Below are experts of layer 2 (counted from 0) of a mixture-of-experts language model. Rows are named gate (a neuron's input weights, with its number), up (a neuron's input weights, with its number), down (a neuron's output weights, with its number) and show model dimensions 288-319. Each number is 128 + 32 x the weight over its row's rms, rounded and kept within 0 to 255. Numbers have three digits each.
Before each expert's rows: a language model's description of what the expert responds to. This comes from a sample of Wikipedia text that the model never trained on.

# expert 22
What it handles: Prepositions and verb-ending combos after a verb or noun, e.g. looked to, aiming to, for the, from the, between.
gate0:112125144124090124082085155063149117168100105086126109159111108121170070143188110124127173124083
up0:133129152150106035167094092151153150185194149114121093041161142127091149106137113102140147117145
down0:166070133092151091107178137129131077132120110178079189155126152150085156125135133193136115107174
gate1:117102116135145136110115152067123092143177122114122096130132116119138092139107137078131117099144
up1:126150116112170189109176094141153151049121150128120163115108124116116122169092199123126101110156
down1:112146116105128140129122175111145138136160046143116138133165099117135136144177119042158095110143
gate2:113109145134025083163077162126164093189131144111121139082108123125098071146150083133145183184134
up2:091128145155155114173124145050141112109159135113076128122133158025107157112071151101124132109125
down2:103129117123132101063193128141138054148073154117108124157103183122159117135106128155104106100160
gate3:125122115113114114106109096129115169087160079129121156080141100098168115156162098198124169092177
up3:163145141097157059164145070143102114054190090114157156088142160104096123113117131177156128135127
down3:138156114112131127124109117133130125101180122133132121095120079087102105127120122159069068102126
gate4:093158182107190042156157203091108135122107110171163155122126153141098109103138163183125113121147
up4:222088107151073127112142130110098107109152160136060115149104151072104143104127126098149129127114
down4:147144144129144164142118136112176084135103161118131151098093111118077054132167142141116170127094
gate5:127114126128075133173114108186100126129116094084138092157113171119117084081126178062122111124151
up5:099194146145173103144117102142139090099111074088160177130130166117085133096135101153131136120140
down5:150166168125132134153142150157128134223125134143174157121102114112129161045125109106091113057150
gate6:096157124117162067144153157166096102136146146124134046155126150133120123128113115090138162083107
up6:042139179090098105070122130126140148168135133149081081176118212160106112090158090145100137151114
down6:142091156145113119138116065142132157132114158100159154073102171125113103090151086140094121190093
gate7:046162127133096073075104128149110133170145119215093111148100134106134156115183155111133135137129
up7:085198111142158127137163093128089170110100144152118074164119085103120164150143127066145171112078
down7:120070128115112181092170086157133146071151095131203122117178145141103136129114120117221105113154
gate8:079134100102148130125055098127107139144150082141110128104122112114127132118158171099139140135172
up8:160107130125140158148131156126166135145101197165176156190141110064210093148122065175136132133147
down8:106091165107135092129131132127115083148135156138165118124107094066141137133096147138161102136156
gate9:141161167145041141175139096133157142113148129122158127117077141164088160039125109148122164101188
up9:156118123116135163129126122085087153144142148159153160137121099095127171108181150105112094184114
down9:096109216126149158169068102140132133151125159080155102084090154084124112182133144140059177133156
gate10:161078141162096098115105146110168135131098120128131125104106117088144143168149119125123135107122
up10:096135139158197202093152095189112093065135114150098167107130130145095117165160152134123088070144
down10:141123146125069123165127199205134171106158159093140119131124100095157108106111131074103155216100
gate11:109093137149137105119154177144122115088202082122112109150118137154097117124123162083132077062104
up11:094124143130196048142178147131093160132175123166150124121091115071088122162105160076124114160162
down11:106140105166175083122196157151128147129166163129147138218138149113109113155088187136126127146126
gate12:147155142153175114100146126081094128103104090121145087125133152108101139138087109074121127157196
up12:108149153072124160124148192093097134120129153112138129131105120126061138172163128115133114197200
down12:113136086115111186113179098115120110115148078080186182143146120183141133106118141200121142147124
gate13:079079114081161118104118116083123133154151124133165162152147177129154130082120109137126116135137
up13:174080073091114135090076084171110132164184167112117150134137128133186141144177084131112118102114
down13:166184255122084098141174151152122127097119100150160157104119078082076096143105148107186188159143
gate14:138183116103173078106131072151061098065123057000125130064131138143121090137141177125121118132127
up14:158115156116139108157124130111081127210128131143148098187124138132124142077140086198114133166145
down14:071134062153091093139108174129095187111152162102110100159131067129139155062137147074205150145089
gate15:080088131179128184096121128131166114130092085126102121081153166118135067140181135152159179107154
up15:137111179162141150084103167222170114101119123161089156112143155201148129158100192117099102134200
down15:119113095109129145128122184119125119100115111125145122094129177117183094157143150149084109112090
gate16:071134121090092044098094141062141109090161101107128124147140168132101089148166146226112123113097
up16:173156125108180147126146083185127183120158100124120110121153085071179122074125133088138095164110
down16:142135115099085091101140105083099105098130124168109175148085135156157150178076186138180151131137
gate17:190126120098132091137126139123127118182129169127116161102108127100078147182116132135078120168109
up17:107175071130113184201099095118158142150150071084114161088113107240155107181143065085146109146111
down17:170149135168086154128196163117153113093168073119162091138149086156125092169091161064168094130106
gate18:113145119095049112088129113086083176100161077164128116156097111121083128097154131121120148163206
up18:154102192137098138103133162168166140117128135124123143106098116129131114101156162189129146157171
down18:141112101107173153149178177140170091167102086056092143114141158086194144128101113132174155122222
gate19:129162111121136095124137136108119137094124014082193141058075091081093103127106097119138129114136
up19:159120150139114129121065104153121182091121079110122094173122078091088124117111164140113120158128
down19:109100172180139178133162106142165193085096121105115126119138085176083121117102146145151122180087
gate20:169127082125121146106078056120171126118156089115105091080126136127173125140136152189131093151135
up20:169181101126188053056188085113068089154206160178173107142150113095116117065150057126127174177099
down20:138110163080135149100091095154134136086112132080082065156142101098101138142177115120224122151070
gate21:080098138093075151118098143043125095112109111137120143118112119152164126097147169147095093136098
up21:048149131133168123115137109076080129170112160120129132132150167179162118149115092116147098056138
down21:103147085135108079106130095066130119100051116155142130104129149108122129082181100155120078139095
gate22:144096099098187092137155156135081102161139092029194086073142146112154119148088162048108170164120
up22:177112132097141117089089133134110108111172145123168129113133178142081170096163150143128150101116
down22:160118103075138113061130060093129138133096140132066182136041158182106156134146164141101089172094
gate23:121193072168069138126115147123094169123103098132211106073114095082140137074160148109126162144132
up23:105143141105163139122125112117132065167109127070151085105151113182111125173117054128120146107153
down23:072121153123129106134124086094123045133109140134133151134081181154090099185151189150111114175144
gate24:103178109152134144130108149119079128121114159077077138129144157058109141134165117087128116141104
up24:168114137130132171146195116136091100167112170153108188173101042162093127124145074131140130183134
down24:120092107106151147192077169124152129143147123087053176110111170079128158175141067112082110090159
gate25:097162144151164102077123153046113081122133088089132162160119103196116129094133087090115098147149
up25:119159096113124092102151142045167104038110141143151148141125146142146133038160136108139179129117
down25:068129078166124110044169120194075139098114122141099157114102133137146102122124138131232215096114
gate26:123125120130130108084157116088107134109121060097201080113103164150089098119132136113129121167113
up26:165082188086093197181103159187167147112122193122102169111139115084139129172153136137109174151099
down26:122143096136144162138093154142154139151192080094105085116146128108191070119157144056087138095170
gate27:165155128096168084072129118112149125100137133149121054112074187136124131073096147117112108142111
up27:113144115121127150146132129146172128128119096174105156105109105134114105131136150119123136069158
down27:129163093164112140120182100106141170090170141100118163088144161137145136130121184092177158148175
gate28:141078127128087026097117127085153096196118164143107122107101176146120122089128129128141167179109
up28:163096120151102127173103123063196109126054168088106206126060113127108151155158109144131152148164
down28:084145067133156131127231130117080137117175079123135135119173142106131142124186119171228107091112
gate29:084172157128109160132157147103137097132184112169155090120123180122110105065142163154123089087151
up29:146096099111113136106091159107129169126158173130105135154138102127118129139149103118108181131161
down29:125138000158185110157131129113103112192117119140128089108130138148111151095168097117049138118118
gate30:144097091149088159135132129132103176116181147127136169144096126147164135122123173144121089124157
up30:140092099155124136144083156080150157090124162172157145148131118143127126089108099043159131059154
down30:153132109174092097137114138147115163133107145173060165156105150086094140136089070091106089080143
gate31:093128183106154110125066107133173124149170167167099164166083138127151169150157084095101056131101
up31:154124110088122077114150102129097070115141122075109040117126164120175125182122141189130036175095
down31:126133128113120147166134115124105075137128097118102071139127137134100120147118166129194100124135
gate32:113083115161035173088063159129088109161154151086129139192133159156164163099162141119135103127143
up32:099154171101188115181142180171149092124133141169125154097142077169139159159136144148119112149122
down32:111156078138132120125078141114131148140118148121065157138117133077177138062197091126052062081134
gate33:146085132120137161073145141082166093119144146087130185115134177182083139155144112097094099127133
up33:112169153089121077155138091176179177110115147160166041150131112128148131100103114102140125128101
down33:120096120130082131137152092103102170086124167164109100150114135129127187115052135162155129153140
gate34:087095114146124147132116184119193100179123174122127185157113074051164156172149112192140133140115
up34:110121171109049147107122139169080104052121138164134140118138144148123118091125161149101152105189
down34:107147135155076129157082146151141127127140166108162115144124152129124094107160092120056145093170
gate35:093107134137058114111118161151069125162108142159071073131144108127121134131188200099158105138172
up35:149106193111115153091092131118140096131112118103092098145117115094141156145124154161132063143112
down35:092116123105114158073201130104096116139139127103124130059088166127148099107152135112116170083154
gate36:148130087143153144181096181145139133171152118162098111117164074110154099122157135095162143129126
up36:178130106101131103133118070056096070137127136079138091155137137086155126135133123135168121104129
down36:114069189131172147158219156172143117143135066153134081108131106100139103160102101145110170147108
gate37:085095107194161143138092131122090150140167169098134104153137115173095153128133093155137139125144
up37:066043136111141169139106132137127125115115127130146129075114136137067166131099096122140145129150
down37:156103092150166149124091120144094165139179139161099132138132124166159052096128098133092134099115
gate38:187171115129075151138094094108081139165128147122110129120111136150201159101167130100112122117073
up38:153106116132116128051116167139183118136136121175142203134112098132158153125205183191096094091155
down38:128142136133141083096038137088170141119113197111171173135158068183184142096161093140140176115103
gate39:152171129162087185105124150127066130129185141104126085101129106133119109158087098158117125157154
up39:149118142143070246160160119156157111088114123137129185105131118129122129115178141192122110104185
down39:100142163160126096099074163111111119128151167164182132121076142128140085059112074135031116063104
gate40:095185104121176144090138116067108125128158119105154135127123147152126116110141147120141136136163
up40:140163118132142107150124089146067150118127097094072109139133124093082107156105124152144136139092
down40:110086124159119117101150120162051173168103110119138136170139093140095072191122064098157123149091
gate41:137116109101088097103093154160127135182145179070093140174129121159171112205159202172136084114136
up41:158134137135128132106153145146140092097100096143176134172153113111122133048125064156124140153085
down41:134051140102109136075158103073119067219099138116164101144118072121107127170087106125068123157137
gate42:149116176140130141125166142118075129106104092135142147149140144139156128085176102123136134174170
up42:109132151061142139190156107172114131096186113152171186062139082173146108132154148139112134104145
down42:151174129133113136114135191150134123091141131128195108105123111145146153146090142166099082080135
gate43:187178099169052184096109121073126149137136084149111114111114108185208092123189112171138166074132
up43:092134112189094111130114101123095203168131082142115130121110122161098132148122162128141156142182
down43:136116148123125135105127106144164163040168090098113171141094127196104128182045121116160114123115
gate44:105095071100151153117131109146103067079147122045132126088111131087064134168129169124140117111105
up44:160123083184064105115144136107045082148143159205104078165137085136162144096124072115104124182118
down44:175147116099129086101059142130129180165158161141135105161230067115135196112154122120149146148060
gate45:143108139108084124178150094144072040111104091137195077125117168119124139094126168134148119098171
up45:135085156120092155125165119096068130078052163140167158125129131152131114163144136147149113164183
down45:173196117179100183137123131116115065129182109150181095171114074106148116154145124136135183070159
gate46:172139162105083088074158130133166135151142147127116123168131192123125109157145095084139147118131
up46:195153148148097096117101141134141124139149115142146176177132127100110121118156059129111156127118
down46:095088024147117128084101158119096122142148107134100139136124127127167157116109202143139096092144
gate47:141216134177137081083128128136069116133145141157155099121118115094151125051095118057144167083159
up47:155133149139069098151142126156171145147120152143063134154128097097101118153107098148117131173103
down47:152175110129113172087130152089124077146094121186124131138112125128194113138094146130009153111164
gate48:149112125095131130114145136131092081138148093049189121078123120106110111142084139127115113121134
up48:168116161141060072084129153156152122128167123111146120056119144129113111191130174127144137072144
down48:047158121132113184130219120166090114116107118128089095142147158138135182137112152155161108123144
gate49:153134095110101121090099191129099141130178134123079146158143153121190156076147199146112073063123
up49:124128094079129131122109142171059223157175144122140127107142094116197089163125153115133126118137
down49:148122127122136167146136098117156139074130181103150131094127082142126203113090126171148122117149
gate50:150060103143091091142078146123164133180108144138114151145126123108146126055180080161125129098119
up50:169154131152092087156121101139133144138144141128145091118151085105108140109124151090162141118146
down50:144124136125097077134138076131097131102132102099148114154191147169095121231123083205140136126133
gate51:106136130158123177117106106100131090081064130164059098105126160139124114147146140115138100113142
up51:142153086135122179107115137140131074123106163114131086115074148179178129134109214141152126077104
down51:154091129090138160084130130110142092086144081102134107093108151093081179116072110155121056098132
gate52:137151113154158153127124136075122142053121081134111109022112129107113122105110158155116116151073
up52:173130076122115117192164139089066097103082171136142152160121054101181128108100038099112129111167
down52:061150145073132126122085126080136172132177152182129157100120081081071180092143131095093151123134
gate53:127089140109079169090140163118117070144146112075115124116117118094177088174170077100124134147151
up53:134145128032126129135136145166090107151220166164082118158152113114178134121107161111124079137123
down53:220145140092108143142154116144147168104152141171118075155121081137144160124131164139168124090068
gate54:144113144154190089084140160102119066100187152136086127107110097100120126120151172096107144163151
up54:127222138133159045123096118109171169153124104191061133108146110106125137101164106057124082145131
down54:178095100099147068100115129143109188141056151124089148086143178111078098136196139122122106095163
gate55:116090103157076123175116145071144117161158152136132072147111151114151144142187056175129163121073
up55:137138146101212078168158103147105148205143057117097106099150129091151119111104081124131120107111
down55:136121184157128122134120089114121130136084197163179100123153126111138113120116143086151136151107
gate56:091135125129132106171115163143095072096128157098057152115131135205185111122100157136145087113160
up56:104118165104162080134147131111083074126165194115159112141135108132144164131134135163117158110184
down56:125086134167153151124109129150083122059193103133139122111105122110120102164111073137146104168125
gate57:102125132094149139100155114156092094164106153169186117139127117155164104086153123132139185094116
up57:104143147125188154118133179125109122117167092066108116104147102132137120117125196139120097129161
down57:128159107110140168178066129145127123120184128135149148101143112157174163073152153105140098095180
gate58:148130116165102048138145138067119112101151101158156040166148100137092144120140197136144178145134
up58:165139135108109162076120124185129120172124123136162101090147157117162123143113063101081125117122
down58:158110089124148160117049122127128089158143134124110117129158127128165155147149167106000098146108
gate59:128118122178113120116138150087092171173187221155115139122122138117099131228133172125113135137152
up59:110154099127158052180105111081089121111151121134188123104124090067168132190165150051135195123138
down59:125056093108096056094075142130122105175111109164154154085160075156152165125168117085096128085115
gate60:186107145167071102069160058083134147194100154170209139105140201131065084104096108113146137133127
up60:141104185124082128108087135073142129060099112146094162168091087136105174165190145109123142113149
down60:157125111131127048108235143152104105136140129142133016106149156132114131136108115106199152091158
gate61:150092176126129031152074130105160085177094175128148146169105175099091104117163100103098130181070
up61:073103112135162234159118160135147162151111157123135119122138114186177147229175128159128090124135
down61:112130149147162128163129111115151124102087091084109079142170143091129151103118138139158135110090
gate62:135140149103109122109128174134103142159177138122105116135128123185141117136151139105104123123172
up62:122109174128121126145143169180101094168110145071132140076141137178116117171146135072102113125112
down62:180158153124135124107131150129117140138084146118150168136107187112125100193135103120082130139085
gate63:135124153179212137135160172114174051109130083103155106160131102139113097097101061169132093171125
up63:126146191134182110041128159134105194116130141051116122173111098114122139186145115131113130149149
down63:113129198142142122174091165133107178166157075135084106108082080108159122205164076119144146120119
gate64:133158100133054125119119123104096132083091153189136189082116138158147111165124157098144196104135
up64:173098158131112165088117155127086106107102105144118126120136092107170106135099093171105132148140
down64:122211106121118105126191147143177188087138130045146165111114147122127061140125144148188200140147
gate65:101154155180100091140193165143149178070134210140144130123100110142165181127127143079143167151101
up65:171105130163071117183138149112087084169109100099140117113125132046099107120175134109126206139064
down65:193153097106111151150096185115169193200148115137114128119159106134189095104109125130103132136167
gate66:178158127164119108193120116103164133112166109127110118165148098051112095009171067126116120111150
up66:098139116165158121089161072150091104123163138096088153133156130101133113165146126111104186140166
down66:108108127093113142149143119117101104064142167166081138103097157142081100164128128103132132113156
gate67:074080111135093141187145182120109149094099131080147209128122120181091140130128187170147098147076
up67:117117082115162085085132109119185119175109089156082089083123106132163111027137128164138117147107
down67:144159109117095112126118092132136145096135108086144144092122215136147128125133155152177178173093
gate68:130128116122173126138111102101083139062160154072161115148103112103147080143106121098140146160111
up68:196155072209144134132122090095072119135132142135147088110101139148104109175152119092148178174123
down68:114144142148079151135155152123132202179142111132145064185075143158054093187187131062177177151113
gate69:155075140122147114142157197182087115161148167112116139159099170157167120166173158141138108195144
up69:091104130105158115116126132165126104124084079203091126129151114117171138147054137161112087129104
down69:172083151166118101127163120169122137146110184179143154155105202149128113102140142095093140220125
gate70:167129099121094095134129111123096087143178068149179145135149092138101158087172105095127170159131
up70:156128139128119118083111144055159166149153112168112132161121132112172113121131086164110103121063
down70:114149120057113118157163116112122114099143135117129151145135121121159114106114144167200137134116
gate71:095076152161112120093094172135121090136135111121087131140103145130068166136090163135127083175098
up71:122125096198127122103161169074127123120124095097127159121124140138109152150139212104148198105151
down71:208172128121121139150203100107162139149101098095138098093092216110070111103101096169115160141107
gate72:165124128171159112097135134063089113106168096132168090087101115090136158099141130149116118145145
up72:140076149135092133089166119133144084145122084171085142118138135071134083129107096160147099130183
down72:052137069154140142104100076181082132081149157103088090138158175128140130137115123114214157125113
gate73:144097135104184083113146148134057050131191171110166141076145102133122135128130172133126116153171
up73:121145155163133181130126070118121161123148120103194133080117160193143108129139085125137173117134
down73:124142095106143157139165090128087110171108087059116059139140159153193066141137149097155139202111
gate74:100145133151131150081100163116128104193139122163178187117119145136102161193118162098117128096123
up74:151109141123131154117121102180117109122176151106120091126170105150075113150138067121123171093096
down74:142092092155092141152092111078092154095158143099097110138110098139121101148185135161101148071118
gate75:188152172131100104127087215152124109118146145134066157170122102111143124184142145134126114111127
up75:144095169104128100161197149142173111125176108109133129127122135235106119152114152129127160173104
down75:190134223151155161140255176133089164144111102150160151112156173137152113153124167131212183061141
gate76:128182125139103037157148178134090179103094113099161158050105173174118141154135177090129102114133
up76:104066137117140151092111121136166165118180112124090111121162129113183101103096123143126154094136
down76:097119157156101117159082149156108129146133058146078152144065109086094141148146088099123158125164
gate77:128108090169118133130156125076129157119108133172154126185098094168067128176076122140138162147058
up77:166161147130100081153145081140128126163165075083177148086120129019095140127129084101159147135114
down77:107153108106117129138084079148126073121148117094089135104095122080116171123153107142084099078123
gate78:156113175135126156085138129104148182098095111136190116150063148170141142105143105122109140139105
up78:137148133151130147114088130114116134096157118147138107130136063106163112074207189112107107147153
down78:062129223167140132150138121139140157154112104134136129125113095130155109160142138137152146149154
gate79:116090117109122134076120114129125093120072120120178140134118139115137141072129117167124034179034
up79:132115142114080076119151175106112149152162122064104114149121116112090128165158146152137128133090
down79:129154178110144121116109079113124095119073120128129135136088136178054141124127131144051106118088
gate80:128098086097110093086141152090085136140130119066163036178129098131155136008128170131143125206107
up80:115141091097058177037105120073121148152126146098102175094098119156126110142162130097133168142129
down80:127113166171134114167177140206146120149140054147122124135097112075109093125097129087171148139129
gate81:184169130120157041136116109122163126122154096116130133175103179154153157098148082098124138136087
up81:133090148117098065124119139109148154183130107099147088159133193120106107127104061105119172198138
down81:125102137146103072125133092120185086087084097128145187094113081122052089082071128187139108123162
gate82:129147130130164083089174159103086111161167153157132106147105189147118154170117136146078108165118
up82:166086146150120176104177179119151090115157185104111136143103138106108142213128114120128115124145
down82:137155091184151127130135133123128094116147131118142105174197144128126158115121156138225115071108
gate83:104150103103137029120065157176119143080160133166132124131117157200100169110147106092127146122073
up83:101131130080135137107071199153139126042063112129080157164121170145149136121140073155110086132088
down83:135133140106135120126127119103126135082157142111176098176178134130161147122129107135139167174089
gate84:154050149106146134099166147098105147099110061122142124109108139093141090156131186113156132142183
up84:149073097105033128107112159060100071098147126148065169129129140139149089115167156175130061150132
down84:105141059129149122100142135199141073085151144109099125130105121146142142096096147183119101172111
gate85:153146113177160119120182096092090138118155191108197106107117170192101169156109131029155198148144
up85:051150112159121104136086143100101175076113190154082145149134099139164110102106123103115119170131
down85:092116142171160134115116084100167151166144152139184172137090120153119167142142104135196119075098
gate86:150126127099121074119159137142141124108150092155077163098114105096093084122112138125109116110132
up86:144126115179124159077123091115121101160074195193170095107121150099130155089114156095115094114148
down86:056144091155127119102071123061046112129087177161107183108095177089121148168177087083101091128157
gate87:242132108144110083033125132048105183140176127137140129153117115131159125152106111114117128129077
up87:161102122137055162133125110114137076114143177124148151138153128128161161129145075132138116139157
down87:104149151102102131147084115157210135116168151103101149146118147135172164162105084076180102083123
gate88:100076138141148128084153102158154131139175204143195124180127138146137141154139171138131145166134
up88:198181155125119156117159095159184104167105116134106122164107132159127145138092087148134072138115
down88:164117056105107124148102108069113161137105085114139129104126109089113117105127137120082150115109
gate89:081125139130062179077042101118153111098071082096116175134114160145123192102185135153099150127157
up89:137180113101119087129137086149091118175088085077085071115121182146129165156131123160114095138118
down89:155153142084124130140125094148081050176179101143100112122119135139104132129072102135063131160155
gate90:121161165145125090123155194151127099177138101128115149110111155168097151150107189145140090146085
up90:098154153100156153151191137136148136111121107097131145158115113166153142157087201135145090182075
down90:119121255142122157141200123185127182112078144101113107153132103137124109161106140125211113120133
gate91:097184079167070124148154088098100096115137145127113169093084114108099088166116161084136103143141
up91:151157101096153048108153118159105109098040052128167081070148193137104101079061177098135075105101
down91:153183186084080127077144058086113078112114139121127149134145144104119140113056098164181134105128
gate92:059131093171157152150142181075131113113147144135113030171089182116123070146074111142150161127091
up92:163144123140123128107112115107112140126141125113131146155116096112124144092101133144168181133118
down92:196165166160167102133081080153123159168061091194135134101122083117092178160141079097103072124141
gate93:126167103179109128062103128076076135082112106070124090133105153107092161091189120105090130132137
up93:082094106142073062162163165128161104135116055154072095169107133072132111119103111139132169135141
down93:143087083115146093097141129076061125140090159062084155170140144107109099109162149118096137092142
gate94:200175108154087051097127096078116075186097127107141140114105102178148102094169089103131160116101
up94:116131136120153105108175112151145130106103111147166105091119189141100098146106248138151216142192
down94:155132050147148164124041105107115162114084115126106142102165043108086142077144159078116101121117
gate95:124132121121078136116135137085084172100117153111180147163092131060102144186130200085116191159103
up95:140069109104089171097100080112146109085105098117123174157127164180111113143095166142103081120122
down95:109069096103087110085189059150092088093135115150143093133169145125060116144093132172133078181172
gate96:151158109095073139135087092127129153082137114102137144132103152122151110072157096111093144057148
up96:104088120145105123154146125152111045129115097119075080080149152169152102121094146140121095114143
down96:130113143128133162130163094112115143137153140189117084096091169188106119132156181164137156181120
gate97:095132122104175103120164120082092066107133117058176112054080139154150115092119157111129120152178
up97:145096067191129084171135134121200142107174137146118100081123119089141172148125143154161137102129
down97:066171149152110107109091146154140111099136209096117130101110097128142128094180163090104120080151
gate98:135093090100145165157119116088151152136092184136138212117091161120121171184136113126130155119132
up98:091102100146120140150185073056149113116116103178114166093103133095118184158085125100128213079180
down98:117097108082097119149209125112114092103138073104157120120137173141117134115132128130077139144132
gate99:106148090177116120168136132101148092109131120117081088121136112120164141119134078124122096116122
up99:209159076159114157125086147130150152143139120130133179145131146112107145148125093131105072118127
down99:177194086154110096116103168132089167075134140089131145168116078121096121129131131141124114088147
gate100:209115141100210086095153126127065080127074122120157114080119129162159099075119156146116161136156
up100:139080131136150124157194095139109116148087060205143113193157150109100108150118119133124184104115
down100:073160068169162142140054175117129119206109130120083198167134054070187155102134149104151142098089
gate101:173131180130129068116131142202119115146108145107208109080123167089091146137098140140109095092145
up101:090120159134194062126156129123076054152104062209148064128143158125144131166141124117116171165160
down101:152118097098127124108100114137106085177122179147086100084159151121103147149112142107095168143110
gate102:130124183127095157137175123119172152100136155132107089112131124171077110122077113140139101137110
up102:121176156122100085152147163142139141134141156115105120096129137152122128117101155196114130123114
down102:155137255108107128099192111182141171091129104119117112150131095120129105129090167145230125134145
gate103:184137144160091091174179178094042125172180144070134061150120113096131153039180157115139155166091
up103:202123143170025101159135113059124096121094169116102175160107099099144140142183149173133175124141
down103:141152084107138154096148143145105123126151077134099159120190100122095126139131096126194107071124
gate104:113108142126114119124110126121103093143201137124142092073118144125104124092166148104106179109134
up104:173117072177091113120095079085112101134178171103111121126111129116146086078146123075158117114139
down104:104116184089134087189073106085159143108164154141134135109081140094094113163090149197040104083055
gate105:084152140126126108091115125124154198150189067139185078084144157113148127155184175093115148110154
up105:153142114082171108129148134199168189134147129171169087165145137091159127135131103056138110098103
down105:161153229125105151160109121118164155192159123135176148103144083157145119130097141132196184116127
gate106:172102163097166091119117131090122092089143154067147174150106135149132120133080137163074115175144
up106:153180147134136125102104158182152146086096158116127150103128099195163141145151140123133086145173
down106:114129203148068128154134122117121199097180167107153160146136102155138143141194125123149095142144
gate107:144144101197163135166108147192142146123102085164176100057137146027133140156083139095130141135139
up107:108123130161148142133095143131157172112109136191125165074093148134100146124095178092107085113100
down107:156112102128176130130121119136107085109140092164133077151153150070156109174127106106178096119135
gate108:077119134124133185139136098147101139080098109163190213087105128143195118146068146173141144114137
up108:188084121123181202147118074106153052166107099056161140153128120116105130155123097120119143127147
down108:093082193103121192111199071156174136107100143134203138106132115098183083091134048152127123148134
gate109:106162103106151106125147152124104124122174120143138161085134058123119097073164198110136117109163
up109:114081164131175145160129145186177105136115160109097097079155184118166120213087143063122075156084
down109:147126152140133090140184159187178138093155089100091110084151147093103139130134172132148119134095
gate110:104109159083180150107135127125163088115149055162157176089130136090109071166135141125101140143183
up110:110136136074173084169135109142127174139162095095169118131130143157129063160097126141142199145095
down110:237091155152139139102174104114073166074127158105151145133113167080146093115150107106128182153096
gate111:028115066124137124074094212079183176166159100135133149133092180074142173126139200118138124076114
up111:089144128120121092193072169139112045159127127218148112099110113087122116090108149147148111103131
down111:177152190164087114142153105185109122084115114109080170064106180145082106144062079207171094168093